From a checkpoint of a small mixture-of-experts model trained on Wikipedia.
Experts: 48 experts in each of 10 layers, 96 clamped SwiGLU neurons an expert, 2 picks a token, a shared expert of 128 neurons.
Training: a variant of Muon for the experts, 392M tokens, 5987 steps.
Below are experts of layer 5 (counted from 0) of a mixture-of-experts language model. Rows are named router (the router's row for the expert), down (a neuron's output weights, with its number) and show model dimensions 0-127. Each number is 200 + 20 x the weight over its row's rms, rounded and kept within 0 to 999.
After each expert's rows: a language model's description of what the expert responds to. This comes from a sample of Wikipedia text that the model never trained on.

# expert 6
router,190,162,216,214,154,225,175,214,190,182,213,214,184,217,187,192,222,211,213,190,233,215,226,209,177,195,209,210,213,153,194,217,163,204,195,214,218,206,176,188,193,197,177,236,219,229,224,207,199,215,171,195,208,190,202,197,201,211,217,178,180,205,183,169,193,195,234,226,207,217,211,217,218,193,196,186,222,217,210,225,186,208,204,231,212,210,153,206,235,166,202,204,175,203,224,159,179,175,220,231,173,205,224,214,205,170,251,173,220,220,220,202,199,201,172,219,206,187,221,201,209,182,216,204,176,199,189,167
down0,237,154,204,222,205,167,164,216,173,201,212,199,203,226,199,215,184,207,224,189,222,197,185,200,216,219,225,227,189,195,173,203,201,181,213,191,181,220,173,199,218,225,190,195,188,193,199,218,221,144,190,206,176,220,222,177,204,241,207,183,196,239,196,226,158,215,184,193,226,185,190,191,197,224,162,187,209,203,200,175,207,193,216,185,191,196,220,218,178,192,206,198,237,225,193,211,202,201,229,192,186,203,186,187,194,181,203,205,250,239,190,170,229,194,168,177,218,182,246,175,227,212,187,198,200,203,208,183
down1,182,207,216,194,211,219,208,191,193,168,187,199,176,167,177,199,161,194,194,235,193,217,210,186,201,215,187,144,192,213,215,215,180,198,225,164,204,183,201,176,200,204,195,202,214,182,218,232,175,207,197,191,236,203,200,177,195,199,196,223,180,191,197,183,208,247,218,199,195,211,159,169,182,198,191,211,211,201,201,204,165,151,226,185,232,205,204,212,182,190,191,159,191,206,178,171,226,182,187,205,181,189,243,186,183,168,192,154,212,207,188,244,191,187,215,186,218,193,220,237,178,188,216,218,214,193,223,207
down2,237,163,199,197,208,202,211,160,192,212,215,186,213,218,189,204,205,233,184,176,174,215,207,188,208,215,207,200,218,205,241,220,231,182,206,203,193,220,186,186,212,213,203,208,201,219,157,226,184,195,196,199,166,219,185,214,216,196,164,230,204,214,181,191,207,209,201,184,214,180,195,194,195,195,228,235,171,197,203,202,158,231,209,141,212,203,216,168,176,209,178,195,206,196,191,212,216,167,227,209,213,162,179,203,200,152,192,211,205,227,171,185,215,204,204,188,224,195,230,190,216,195,155,194,221,196,195,152
down3,201,202,203,187,193,236,210,190,240,198,163,195,173,198,183,185,176,160,186,169,199,192,197,220,177,231,189,184,182,213,172,215,174,207,208,207,205,188,203,223,201,201,213,159,212,206,211,201,202,192,176,200,212,219,231,195,233,212,211,202,205,199,125,183,180,197,201,205,185,196,236,198,221,186,183,200,202,185,195,230,187,238,208,186,174,219,214,249,200,192,166,178,189,162,194,205,232,206,210,192,156,209,216,221,213,194,225,207,178,224,207,215,175,183,167,197,186,211,205,199,193,191,194,208,253,215,196,214
down4,179,195,199,182,217,203,227,193,170,212,173,251,214,214,204,193,188,198,191,225,189,214,184,222,197,216,175,195,207,196,169,221,216,193,172,204,201,156,194,204,235,195,141,172,169,181,169,210,191,190,175,188,196,181,202,174,202,204,204,196,211,207,229,197,212,218,192,210,207,216,184,169,204,209,254,205,235,194,197,217,205,228,191,188,192,175,164,236,198,190,229,183,214,192,191,216,178,185,208,201,231,179,187,199,216,203,201,193,221,188,205,225,204,188,184,204,213,224,195,217,204,155,216,158,217,142,191,195
What it handles: Personal names. First names and surname pieces of people, such as John, David, Dennis, Taylor, plus some place and brand names like Diego.

# expert 34
router,198,230,189,194,198,205,200,215,195,197,171,186,188,204,206,176,239,189,230,234,174,198,201,226,211,192,213,198,205,195,195,212,205,186,186,209,181,197,172,236,197,206,160,202,205,191,179,225,206,175,190,204,177,165,224,190,203,192,199,154,136,215,183,210,223,185,200,199,191,223,253,219,232,196,192,211,219,201,199,231,175,200,193,206,177,208,151,205,183,177,185,242,187,197,230,162,191,239,199,225,198,190,237,195,214,207,227,170,199,210,201,238,217,179,195,219,228,208,213,198,212,202,219,199,212,185,209,211
down0,239,196,192,181,220,211,215,188,200,216,222,183,183,189,193,163,181,176,163,173,174,213,212,188,174,190,207,196,194,185,201,194,176,212,213,213,210,191,227,225,185,229,199,222,232,186,183,225,157,224,202,209,221,201,206,202,203,180,204,203,201,165,217,203,193,184,199,187,188,197,210,192,203,222,210,216,226,181,208,193,194,213,209,216,191,166,178,212,160,188,193,222,250,183,211,203,217,165,180,150,187,233,222,180,201,191,208,162,195,193,212,197,253,200,177,190,229,180,193,167,234,222,228,206,173,230,221,196
down1,180,207,195,205,222,200,207,193,186,188,198,187,189,188,178,194,202,197,215,201,231,220,245,203,192,218,198,194,206,196,204,180,207,205,178,208,190,184,183,245,201,222,188,200,193,206,207,248,194,176,194,202,220,227,195,221,201,218,199,210,185,202,212,172,212,239,219,186,220,206,198,188,194,216,217,209,211,226,145,225,163,178,183,188,210,203,173,184,191,190,174,153,217,195,242,251,215,213,172,186,180,216,195,166,189,175,202,230,168,177,182,228,187,204,201,188,201,242,202,195,191,216,229,151,229,198,205,229
down2,226,206,214,167,175,210,218,184,183,194,208,226,201,190,216,191,179,209,208,203,219,204,197,203,194,191,205,202,198,209,209,193,211,196,239,196,199,223,232,190,162,209,254,197,214,176,179,150,187,204,202,234,217,226,190,193,202,162,176,224,198,200,192,182,168,203,186,181,204,181,199,178,166,171,193,236,187,211,237,198,212,208,196,227,209,214,179,208,220,226,214,218,209,174,202,198,210,213,235,185,213,197,180,181,228,179,223,216,146,167,182,188,223,204,196,186,221,200,177,202,231,196,154,198,186,232,195,236
down3,201,190,178,202,223,209,205,217,203,201,208,147,188,205,180,203,219,194,204,202,243,205,193,154,216,206,227,196,202,209,213,218,210,227,209,172,212,216,193,204,186,216,175,200,204,226,215,174,173,188,187,185,209,197,233,207,188,182,191,180,264,198,203,228,201,225,244,217,194,186,222,229,211,189,178,186,206,162,202,214,213,184,213,225,238,204,207,195,212,216,159,197,188,225,238,201,178,198,231,159,196,214,207,181,159,216,221,200,218,205,211,195,229,223,198,217,160,206,197,173,213,205,227,234,187,202,196,202
down4,187,225,206,176,191,178,164,199,194,181,223,157,215,217,211,211,220,203,215,201,162,162,241,230,225,204,207,195,220,195,213,187,182,176,206,215,190,199,204,193,189,208,210,204,176,205,193,193,197,217,200,193,220,238,180,180,194,222,190,181,199,201,171,207,215,165,237,185,196,180,231,159,177,225,203,165,172,173,215,184,202,194,177,196,158,185,187,212,219,203,222,175,224,220,182,198,186,205,208,203,209,216,217,191,198,251,196,180,223,167,232,199,191,196,162,205,210,186,176,199,194,214,197,257,216,192,228,200
What it handles: Foreign name openings. Capitalized first syllables of foreign names and places, such as Bel in Belarusian, Ha, Gu, Ra, Vas, Ji.

# expert 31
router,199,202,197,237,188,207,223,191,177,182,180,197,187,210,229,180,201,223,221,211,251,212,216,221,190,188,214,199,210,173,200,233,188,190,190,215,232,216,172,192,202,182,202,214,208,198,174,248,200,236,177,196,178,161,221,215,192,199,193,207,191,212,188,163,218,219,167,248,222,216,209,198,212,248,203,209,201,211,187,210,167,205,209,202,200,221,182,191,206,184,192,214,180,185,220,211,147,193,210,247,208,197,189,202,212,141,240,170,223,199,207,199,199,171,217,206,222,193,203,187,208,195,193,192,181,185,184,193
down0,223,173,198,180,203,186,233,174,191,214,232,219,208,216,166,198,206,231,215,195,231,212,207,192,180,223,157,199,197,176,209,215,208,220,223,209,236,196,175,238,188,225,180,202,207,197,191,210,224,203,164,188,176,182,209,208,191,200,217,200,175,159,199,226,191,192,229,215,225,189,192,186,213,204,209,237,175,178,222,229,199,183,219,267,211,170,224,178,227,175,171,196,188,220,216,155,198,181,215,184,195,214,196,182,212,198,216,209,183,237,170,210,192,192,211,209,222,179,186,211,188,208,188,216,184,213,202,210
down1,196,189,187,205,239,243,195,175,187,208,237,191,208,195,168,199,221,224,185,180,228,216,195,201,172,216,229,207,181,170,199,203,219,203,189,196,168,162,189,231,220,206,183,203,213,188,193,200,171,209,218,209,199,193,178,183,183,199,174,195,221,222,181,201,206,209,194,210,234,178,217,164,223,204,233,227,211,238,163,217,205,205,181,191,239,214,181,212,158,186,168,169,221,223,197,167,224,219,191,229,176,187,219,211,193,235,224,204,183,216,199,232,198,189,187,204,162,172,228,200,204,203,191,201,193,208,224,186
down2,222,216,204,191,196,235,210,241,239,181,213,195,204,204,187,211,217,209,207,208,190,189,219,215,238,207,207,198,212,187,167,150,209,250,218,204,179,215,225,213,211,202,183,204,214,179,225,195,231,239,227,233,211,239,194,181,163,211,204,177,239,227,210,197,212,201,169,214,211,217,212,208,183,210,188,188,210,223,182,196,189,234,203,200,170,210,235,209,201,155,229,207,192,188,213,187,197,200,192,168,182,180,205,208,249,196,211,195,191,166,216,193,185,193,186,235,194,186,181,192,206,213,198,188,227,222,213,178
down3,200,197,209,215,192,182,195,232,215,199,185,235,143,210,193,173,233,199,179,226,157,220,242,202,202,211,233,214,197,200,203,217,201,209,174,172,209,206,210,186,212,209,191,186,208,208,196,246,195,188,223,178,179,165,174,207,192,212,219,206,188,199,182,182,188,179,216,174,216,221,230,185,194,211,196,220,193,179,206,177,196,216,172,232,209,201,164,203,201,247,226,235,186,228,195,178,207,206,229,232,188,179,210,164,206,195,208,199,198,224,203,239,171,219,170,218,206,183,188,229,202,202,191,201,202,162,186,215
down4,209,203,231,175,209,211,211,214,216,180,249,214,213,186,219,191,186,166,192,229,225,202,223,183,186,202,207,182,219,212,194,198,197,177,238,192,208,178,193,160,180,182,195,228,230,195,221,236,220,185,221,194,189,151,191,191,209,241,195,179,186,169,218,193,201,190,166,208,209,191,228,200,192,192,171,203,189,209,214,179,182,181,173,180,220,183,220,222,194,201,197,213,157,201,207,181,202,184,182,226,231,182,181,210,202,208,191,206,185,172,203,172,182,169,236,196,233,205,213,185,201,198,220,211,156,220,157,218
What it handles: Stems in tables, symbols. Word stems and symbols such as +, %, −, often in tables or lists, e.g. gener(ates), Data(set), Air(play), mat, model.

# expert 9
router,210,235,224,239,168,195,209,196,194,201,186,223,178,204,212,212,214,182,203,231,234,221,190,202,204,175,172,154,223,215,211,232,199,176,180,178,207,220,222,216,164,161,183,193,225,192,204,238,203,243,208,207,178,179,205,216,202,212,209,195,186,187,200,194,203,228,152,235,162,188,193,202,214,193,245,207,192,231,166,197,191,194,230,217,201,210,184,217,174,186,242,198,190,164,196,199,173,205,223,200,237,203,197,182,238,191,213,187,173,191,215,198,199,175,190,204,216,178,209,186,210,207,206,216,210,196,185,194
down0,193,212,204,191,253,173,165,218,183,206,206,202,199,198,171,179,177,193,197,210,197,203,205,216,195,207,206,164,165,206,237,200,208,200,205,184,179,224,186,209,173,182,250,176,204,219,206,226,200,175,207,216,213,200,203,185,194,193,178,207,167,185,203,165,200,240,168,191,173,200,212,192,215,218,206,200,170,220,200,194,223,215,243,243,186,209,190,201,228,193,167,210,218,215,173,201,186,178,200,163,186,210,172,229,226,173,197,196,215,180,185,243,196,163,230,206,203,223,208,199,200,188,232,184,210,163,204,208
down1,217,223,209,203,188,188,194,183,167,213,209,229,182,191,189,176,192,211,205,186,215,175,180,194,178,170,179,190,222,190,217,168,228,222,194,213,146,229,224,198,185,225,169,206,205,162,217,171,207,221,183,222,211,185,197,194,198,191,168,206,138,211,185,181,178,192,167,189,223,240,214,188,196,181,176,168,180,179,241,227,184,174,225,209,201,232,229,204,187,189,204,195,161,185,222,194,194,193,162,192,213,199,176,210,215,185,178,200,203,189,180,202,189,218,207,185,212,197,207,187,215,204,220,168,203,232,210,206
down2,215,217,209,192,190,161,194,198,258,201,232,197,195,206,191,234,206,207,246,178,195,178,221,215,215,179,211,216,184,161,160,209,225,185,184,222,184,211,194,175,230,188,183,194,181,189,226,216,205,192,190,182,221,202,170,210,204,176,193,211,228,217,230,180,190,205,209,176,200,181,211,171,199,190,192,196,188,152,219,235,197,211,223,191,172,179,215,206,223,208,209,193,219,206,186,153,199,188,183,205,202,238,235,191,198,209,225,182,204,209,182,225,202,223,194,212,252,232,200,210,209,189,227,202,226,201,192,224
down3,212,190,237,191,228,216,181,193,196,190,207,188,187,205,209,246,176,238,159,217,217,167,217,212,206,230,185,213,188,197,180,206,227,145,230,204,219,228,216,218,239,186,207,224,197,179,210,203,212,191,205,188,170,192,183,170,207,187,222,209,195,199,173,170,208,218,230,194,205,234,208,215,209,216,206,191,173,176,234,202,172,185,184,214,207,187,147,222,216,193,224,218,212,193,180,232,205,216,182,227,203,192,184,191,210,215,199,225,194,193,233,220,161,180,218,161,207,218,188,198,190,209,201,209,180,222,183,199
down4,212,188,205,181,223,217,190,198,244,181,213,194,177,152,178,180,200,209,194,175,207,192,211,198,232,191,211,195,207,192,201,196,190,240,239,180,186,179,193,198,160,210,205,232,206,159,174,177,214,233,178,170,218,224,176,204,182,168,213,196,177,226,214,193,163,180,199,193,201,188,250,184,201,219,185,198,190,186,177,193,202,154,179,168,196,206,215,181,193,153,200,150,205,209,180,182,220,213,233,219,217,188,194,219,211,185,199,201,172,227,189,195,189,174,192,212,204,201,199,207,209,188,180,213,201,220,173,203
What it handles: Verb-stem word pieces. Mid-word consonant pieces forming verb or noun stems before -ed/-ing/-ion, such as imp-ort, support, protect, impr-ess, defend.

# expert 45
router,229,172,177,241,191,206,206,195,193,188,210,233,185,225,215,176,181,192,225,216,249,208,239,210,196,195,200,219,213,190,194,216,209,208,203,212,226,196,164,210,236,165,219,219,213,188,213,224,188,193,185,189,182,181,226,193,169,210,201,205,203,203,168,189,246,222,154,227,213,201,212,204,202,220,200,211,207,218,191,206,198,198,200,225,174,218,173,206,240,198,185,210,178,184,240,174,166,198,198,236,193,193,184,193,212,169,225,174,219,195,210,206,190,174,179,218,237,211,200,190,198,162,188,199,171,165,200,211
down0,203,194,203,207,217,163,208,203,218,163,213,172,168,209,184,212,178,197,206,208,249,234,194,212,214,184,175,222,211,206,187,198,193,191,213,217,207,216,195,206,186,193,209,248,202,207,176,200,206,194,208,209,184,159,194,203,184,176,191,201,163,200,169,232,171,194,188,224,215,164,225,216,176,229,198,196,191,225,239,172,190,192,219,164,223,227,216,189,206,172,173,200,230,231,209,180,184,241,207,201,232,207,194,227,216,178,195,198,162,209,183,204,179,182,195,199,184,183,198,153,194,186,199,168,207,196,165,198
down1,185,190,172,227,180,182,182,181,218,176,210,205,200,212,173,191,202,201,198,219,208,170,205,167,213,179,230,198,212,182,156,166,202,191,209,188,215,233,214,229,232,187,169,175,212,199,213,214,203,190,226,181,224,194,209,205,234,213,208,216,128,241,203,175,205,176,224,181,202,216,163,189,183,199,193,184,199,197,187,228,217,213,201,212,179,221,203,179,182,192,204,205,214,219,208,198,171,219,199,202,198,207,202,219,183,196,213,220,220,180,169,150,211,182,202,203,207,163,200,219,242,215,208,193,207,248,216,195
down2,209,211,196,171,213,225,201,201,188,195,200,174,188,144,167,174,215,220,204,199,195,196,231,222,219,185,247,148,219,210,224,174,209,179,171,173,209,159,194,189,199,202,203,171,180,212,211,197,207,208,201,202,211,188,189,257,187,194,200,217,214,233,198,210,193,214,212,204,228,234,201,206,187,202,225,185,188,196,231,185,245,169,186,200,203,217,207,187,196,186,236,211,197,228,174,197,206,214,226,224,195,199,185,216,197,190,210,217,178,193,201,162,208,187,171,210,191,161,199,202,197,199,206,209,210,185,144,178
down3,216,195,204,257,195,239,188,201,226,198,180,184,208,200,223,196,183,180,180,216,174,222,213,209,220,211,193,202,244,214,224,171,204,220,193,198,240,197,186,197,244,198,202,201,219,200,210,201,192,195,199,195,208,171,241,209,236,216,193,214,222,221,207,194,181,188,200,174,210,201,199,211,222,214,192,191,175,232,211,191,216,159,167,209,197,207,196,202,199,166,232,230,212,203,177,203,191,227,187,236,216,205,200,170,188,182,183,190,217,208,190,174,224,243,213,189,223,196,166,242,195,199,207,189,224,251,191,171
down4,132,209,193,206,208,215,210,204,220,217,203,204,230,205,161,210,165,212,200,198,193,217,206,232,174,173,232,190,223,199,201,195,173,186,195,184,220,170,201,207,175,216,177,195,194,192,206,218,210,159,210,204,234,207,248,178,202,177,230,205,179,194,223,233,203,198,205,234,214,182,193,222,152,194,198,192,185,183,194,215,178,153,188,177,195,183,167,192,205,215,242,194,202,182,205,229,197,204,185,210,179,167,196,180,223,217,209,185,207,203,201,222,234,216,222,217,183,203,205,180,207,239,192,177,215,214,189,196
What it handles: Digits after punctuation. Digit pieces following a decimal point, comma, dash or colon in statistics, areas, coordinates and scores, such as 252.6, 135,000, 2–0.

# expert 47
router,209,192,196,205,208,166,220,178,217,157,204,192,196,234,241,198,150,214,220,195,236,207,225,243,206,191,192,180,216,217,199,219,153,182,191,198,187,220,165,171,201,207,233,231,201,240,167,211,208,211,194,216,204,191,192,166,168,224,164,211,188,209,194,190,208,203,215,217,207,224,214,191,194,178,186,214,187,212,219,211,208,205,197,213,192,211,207,217,202,169,177,215,148,198,221,186,154,210,213,215,206,196,229,182,232,189,225,199,200,228,188,209,204,198,189,207,193,196,210,182,200,183,206,220,212,237,171,222
down0,206,179,160,218,197,211,175,175,208,212,182,210,206,184,202,260,205,229,224,203,223,191,221,213,203,235,181,198,215,167,204,205,197,187,201,227,153,200,199,200,221,175,195,168,178,185,188,149,160,197,237,231,192,213,212,185,205,249,197,175,217,205,208,188,215,186,202,210,206,195,219,212,186,180,230,216,192,192,223,203,169,201,168,192,197,170,214,212,182,198,220,192,182,204,183,195,188,223,199,205,202,181,215,159,209,252,198,223,210,194,185,211,206,182,158,212,198,203,166,238,184,209,192,211,206,192,191,203
down1,194,196,193,185,172,191,189,188,180,210,213,190,224,176,164,178,196,198,200,177,195,207,201,183,201,205,171,222,198,223,217,179,207,139,213,165,230,216,204,181,216,203,213,216,196,187,217,245,196,219,182,204,189,190,218,207,198,237,171,197,213,214,219,193,201,165,178,187,203,214,214,225,175,220,221,214,209,191,190,196,166,192,182,230,243,211,176,216,182,204,183,215,183,233,198,213,217,180,203,227,213,202,186,159,219,210,167,200,171,198,210,171,161,173,209,209,156,240,166,208,199,187,204,215,211,190,233,208
down2,200,200,208,204,203,169,227,183,214,238,186,221,260,225,214,220,176,212,192,191,170,200,172,232,185,171,207,214,218,170,215,192,196,182,194,213,199,201,218,166,204,177,216,223,146,166,202,215,190,186,226,216,194,189,195,210,204,193,184,176,181,185,216,180,226,173,177,170,215,216,193,210,195,197,196,193,188,175,188,219,199,209,180,228,235,197,194,207,192,205,226,193,204,180,203,200,234,187,204,189,236,205,223,212,233,208,178,177,197,182,219,208,232,191,194,224,223,181,176,196,154,204,214,166,212,188,236,232
down3,211,199,193,214,243,205,207,193,225,247,202,191,189,207,233,178,211,203,195,172,196,161,214,235,187,185,206,217,207,232,251,230,189,218,203,200,208,181,227,208,226,191,201,192,211,211,193,208,179,237,235,222,182,174,211,190,215,220,188,180,197,150,185,178,193,177,188,194,212,209,203,187,226,180,179,189,198,207,182,200,203,224,188,233,242,205,183,192,168,184,207,186,177,184,189,243,189,189,201,191,223,179,246,212,195,230,186,198,208,198,153,179,202,160,217,179,194,209,206,204,210,170,185,197,220,194,202,211
down4,199,192,210,187,251,210,206,219,181,179,194,180,196,166,180,189,223,226,197,201,186,194,170,200,198,175,170,218,183,194,194,194,200,188,230,169,212,197,239,194,163,195,225,221,236,197,174,181,220,201,222,217,172,204,226,262,180,207,244,192,178,192,162,197,219,209,194,217,189,159,227,188,188,211,242,182,173,208,138,201,225,203,200,192,173,205,199,197,200,189,182,208,179,206,226,208,217,190,191,193,197,178,214,175,198,180,198,208,196,215,200,201,213,187,169,166,187,187,196,228,204,193,196,221,215,187,198,195
What it handles: Word-initial letter pieces. First pieces of words or names, capital letters and short syllables like ho, Fe, Mo, Cha, often after quotes, brackets or line breaks.

# expert 32
router,188,198,205,237,209,231,185,180,190,181,148,189,202,222,226,186,179,159,211,203,224,211,204,228,193,200,194,187,207,177,173,209,188,179,163,208,191,206,175,191,220,161,191,262,220,203,190,209,212,243,179,205,208,194,200,217,186,189,202,201,184,222,170,166,231,189,178,231,207,213,187,202,213,238,226,191,202,203,192,219,223,204,203,194,189,208,197,197,205,188,202,209,187,167,246,204,156,213,198,223,184,173,221,206,188,188,209,164,196,199,206,206,215,151,184,213,204,200,198,184,185,194,215,241,181,174,186,207
down0,228,207,217,200,179,191,193,222,196,227,208,209,220,241,230,192,207,190,191,218,175,199,205,174,218,237,187,220,182,204,144,223,204,232,174,188,205,167,192,217,233,168,219,218,209,193,220,227,220,212,220,207,192,178,219,169,200,219,211,202,217,225,206,174,206,175,208,204,198,188,196,180,223,219,218,198,220,180,181,187,229,230,187,176,230,212,194,198,196,194,178,198,221,213,222,162,197,186,187,201,177,214,196,225,186,233,208,175,233,205,222,151,206,151,192,194,193,180,214,232,171,207,229,205,202,184,208,190
down1,175,187,161,188,174,188,228,202,183,197,212,188,197,208,195,199,205,168,201,175,185,187,154,199,170,202,195,208,201,199,177,174,206,202,209,247,214,197,206,200,189,188,192,206,194,237,181,212,195,199,203,183,195,216,230,206,214,215,187,205,226,204,215,187,202,257,198,233,192,212,188,185,204,235,197,191,247,203,189,189,226,230,204,170,191,225,188,213,262,184,243,203,227,186,186,173,200,162,191,179,191,189,178,184,202,201,201,198,243,205,203,193,187,198,214,164,204,172,209,199,147,224,201,211,220,215,205,218
down2,207,210,240,203,177,217,194,202,209,181,172,204,198,218,171,189,200,192,216,219,191,206,216,200,227,205,153,206,222,197,197,199,246,241,174,162,221,176,174,207,185,194,203,196,165,191,241,189,242,191,218,243,182,194,171,195,200,188,204,208,160,225,205,191,193,208,212,183,244,205,190,189,176,208,215,193,216,193,187,202,221,237,180,225,180,186,179,209,210,204,246,208,166,209,199,227,182,193,201,197,179,176,196,214,210,186,157,201,194,193,176,221,214,212,216,163,213,167,198,193,227,195,189,198,215,207,231,186
down3,188,198,237,212,222,236,173,193,190,207,176,187,202,212,194,237,181,204,191,163,199,202,194,212,202,196,190,193,213,201,207,164,178,227,196,191,217,177,226,202,192,186,210,196,239,198,218,208,201,214,197,193,193,199,223,198,188,194,169,176,172,234,215,177,201,178,200,187,181,223,183,180,173,223,210,189,185,206,199,193,195,193,205,207,223,184,189,190,190,202,103,213,202,232,208,229,187,208,215,189,221,207,186,228,181,223,214,186,204,204,164,213,191,240,223,234,213,182,200,238,220,207,241,207,170,190,197,217
down4,159,186,185,239,207,223,169,194,208,192,215,154,214,171,250,232,172,197,179,222,181,198,202,212,192,210,207,190,213,204,198,202,181,235,180,204,215,187,206,199,198,183,200,183,172,181,198,242,181,223,225,201,182,210,218,196,198,213,201,181,190,168,199,240,220,189,203,165,206,188,167,214,215,193,181,198,186,148,200,187,191,209,193,204,187,193,218,196,164,198,204,225,205,174,214,226,187,179,177,182,193,192,198,198,186,186,185,197,218,215,210,191,201,199,250,258,150,198,176,214,196,190,196,207,216,202,217,171
What it handles: Capital-letter abbreviations. Capital letters and capital pieces in acronyms and country codes, often in tables or lists, such as PHP, DUP, DEN, ROU.

# expert 17
router,194,173,199,200,223,229,188,189,185,191,222,203,191,238,220,194,187,233,227,201,176,207,226,218,186,194,170,162,212,210,194,195,198,198,185,203,235,202,202,210,220,197,176,250,219,215,183,208,200,235,177,205,192,173,188,218,191,234,220,183,212,244,195,162,189,213,220,200,231,173,198,210,219,177,240,198,193,217,180,208,178,214,228,222,176,234,188,171,211,167,199,228,186,201,225,179,173,210,190,206,207,209,203,195,209,208,188,195,211,230,213,230,186,206,208,244,223,177,214,199,214,183,237,223,165,198,175,192
down0,183,191,196,158,178,188,172,188,198,203,206,197,218,193,201,197,191,226,190,205,179,230,215,163,191,216,219,208,173,181,202,180,139,236,189,205,185,183,206,191,184,212,192,179,205,203,162,195,178,180,219,235,210,198,184,204,205,200,231,230,184,203,223,207,172,229,236,209,183,226,230,201,225,188,178,203,194,212,185,207,210,172,222,190,153,189,179,175,236,201,195,254,206,209,195,214,171,233,199,204,199,183,183,207,209,213,207,210,213,195,210,252,178,198,196,186,203,219,199,169,212,199,177,181,174,226,168,193
down1,173,174,197,204,186,217,199,170,215,181,178,198,199,184,238,181,188,229,220,218,203,201,200,195,214,218,223,232,184,193,217,167,200,202,165,190,187,194,167,189,209,215,242,203,206,192,236,190,213,206,205,207,196,188,161,243,237,209,212,223,248,210,193,208,208,195,184,210,232,193,197,216,182,235,206,192,189,192,221,219,206,228,187,223,188,217,214,221,187,163,205,213,185,245,171,173,178,192,184,200,193,202,207,219,173,229,199,221,238,220,180,207,249,200,205,167,237,206,221,197,218,223,202,212,213,206,219,200
down2,198,214,165,214,197,180,192,189,182,171,185,152,192,191,163,186,166,206,190,220,211,192,211,202,209,234,205,151,170,227,187,206,218,192,215,172,205,183,169,218,217,216,197,182,200,219,196,211,233,217,174,200,222,200,198,204,196,204,193,222,165,219,223,222,196,180,215,206,179,180,187,161,190,184,201,176,177,205,202,190,194,227,204,207,213,241,198,192,188,215,192,166,189,199,176,218,201,211,196,223,223,191,254,174,213,182,171,190,202,191,205,241,239,220,200,185,219,216,185,226,183,244,195,181,183,219,224,221
down3,192,179,187,200,179,139,205,181,211,229,193,194,264,227,209,207,212,204,199,231,213,203,179,211,208,163,204,176,182,216,195,203,239,214,188,229,194,178,204,175,219,212,194,210,215,216,207,174,162,178,195,219,191,192,192,203,195,177,178,212,198,183,163,237,201,158,177,204,167,212,214,191,193,175,196,200,213,172,205,215,184,224,208,198,218,208,169,186,202,208,189,201,209,243,198,175,190,199,205,183,185,216,173,202,170,236,223,209,214,170,178,222,217,195,182,161,194,200,226,176,219,164,188,208,185,197,195,217
down4,201,175,194,173,185,188,228,203,192,167,194,185,220,205,195,198,190,183,205,190,209,186,241,209,193,198,187,202,220,166,189,174,225,197,188,192,195,199,153,208,193,210,187,185,212,200,204,219,244,216,224,193,197,193,195,195,181,171,235,214,213,192,227,187,179,207,159,210,208,213,165,240,236,213,164,206,208,186,218,217,220,196,234,199,200,200,181,241,232,210,203,199,204,185,180,189,192,196,245,176,179,211,230,202,205,208,221,199,188,172,220,184,223,174,157,175,193,198,207,169,189,203,201,209,166,159,168,236
What it handles: Name-internal pieces. Short letter pieces inside proper names, mostly surnames and place names, such as Bre-n-nan, Wop-ner, Log-an-ville, McDon-ough.

# expert 23
router,198,183,198,229,163,205,206,173,194,185,207,223,193,222,192,186,187,237,177,245,233,218,196,222,197,183,230,250,212,157,173,221,200,204,189,205,226,220,190,174,176,212,208,221,218,199,216,209,223,222,178,185,197,215,196,192,186,184,205,164,197,203,202,189,186,174,202,241,207,183,200,244,200,223,217,193,206,233,195,192,191,214,218,225,199,249,194,177,206,220,198,223,204,201,212,189,176,178,241,176,205,191,209,198,201,191,226,164,211,216,216,198,182,228,219,202,224,174,215,170,204,154,203,213,171,203,188,192
down0,211,165,217,230,192,177,180,193,200,193,185,171,201,231,161,160,155,190,250,218,210,214,208,190,183,181,207,198,221,173,203,209,205,192,226,229,193,189,176,189,219,234,160,214,225,173,214,214,215,199,167,208,202,205,199,192,151,196,189,181,209,174,200,226,198,182,190,237,206,197,209,187,221,205,209,199,174,167,206,176,177,210,196,174,183,214,182,174,203,198,189,190,175,205,171,196,202,203,193,207,200,229,160,207,194,193,196,195,179,191,196,163,181,196,191,174,224,202,226,190,235,185,196,233,172,221,234,203
down1,204,214,192,183,233,203,175,182,204,210,194,198,170,222,212,172,165,213,189,198,190,184,179,201,197,238,188,189,191,143,202,200,216,188,210,201,191,215,219,185,194,193,212,220,210,171,190,173,190,195,177,170,202,170,216,204,171,191,179,214,207,221,191,221,219,210,210,201,204,224,194,168,190,204,197,200,188,213,213,200,198,237,200,212,189,202,189,218,197,167,199,245,181,215,243,179,212,240,198,189,169,196,165,197,211,222,201,217,170,169,201,223,165,253,218,154,187,166,206,207,177,205,247,217,190,193,217,192
down2,193,221,210,213,197,240,180,232,209,218,180,229,227,150,228,191,252,197,216,204,200,184,170,176,209,175,190,236,171,187,203,211,221,225,221,184,195,187,239,174,203,188,202,187,192,217,191,217,190,220,184,227,207,191,181,215,211,196,190,199,180,198,183,200,228,140,186,211,168,196,204,185,178,173,207,240,164,220,167,200,235,207,172,185,192,183,211,211,232,192,196,220,197,199,196,177,188,210,224,194,212,218,183,216,193,211,182,217,194,199,196,151,186,170,186,205,214,220,224,194,194,200,204,202,196,218,198,171
down3,174,156,213,202,170,180,192,190,179,218,200,214,185,262,169,186,218,183,212,216,181,190,184,202,229,220,170,186,203,188,197,206,193,201,192,196,205,198,191,203,217,188,197,185,166,184,232,204,228,207,204,236,222,178,186,188,224,195,190,176,193,174,218,207,207,186,190,190,245,234,188,175,189,173,197,210,196,220,194,211,210,248,168,193,183,183,172,199,215,202,226,217,200,160,219,220,245,215,179,194,221,206,203,180,184,231,209,207,181,194,173,196,223,189,172,187,179,167,184,224,174,202,212,221,194,234,207,221
down4,221,221,199,204,195,189,224,211,205,213,201,222,209,240,183,198,204,172,185,229,202,169,201,209,218,161,227,202,238,208,186,169,181,179,163,158,202,208,192,226,143,191,198,221,196,207,206,177,244,215,182,194,208,159,202,182,239,193,224,214,200,198,222,218,209,209,184,226,214,207,153,194,189,217,175,181,198,213,239,172,186,207,197,219,196,179,220,188,211,201,198,214,192,191,214,171,231,210,190,213,182,210,196,214,180,171,208,192,201,190,202,194,220,213,220,183,185,208,166,200,201,165,187,216,161,178,167,190
What it handles: Word-final suffix pieces. Closing word pieces that complete a word, such as ing, y, al, ology, ation, often in headings and technical terms like Survey, atrophy.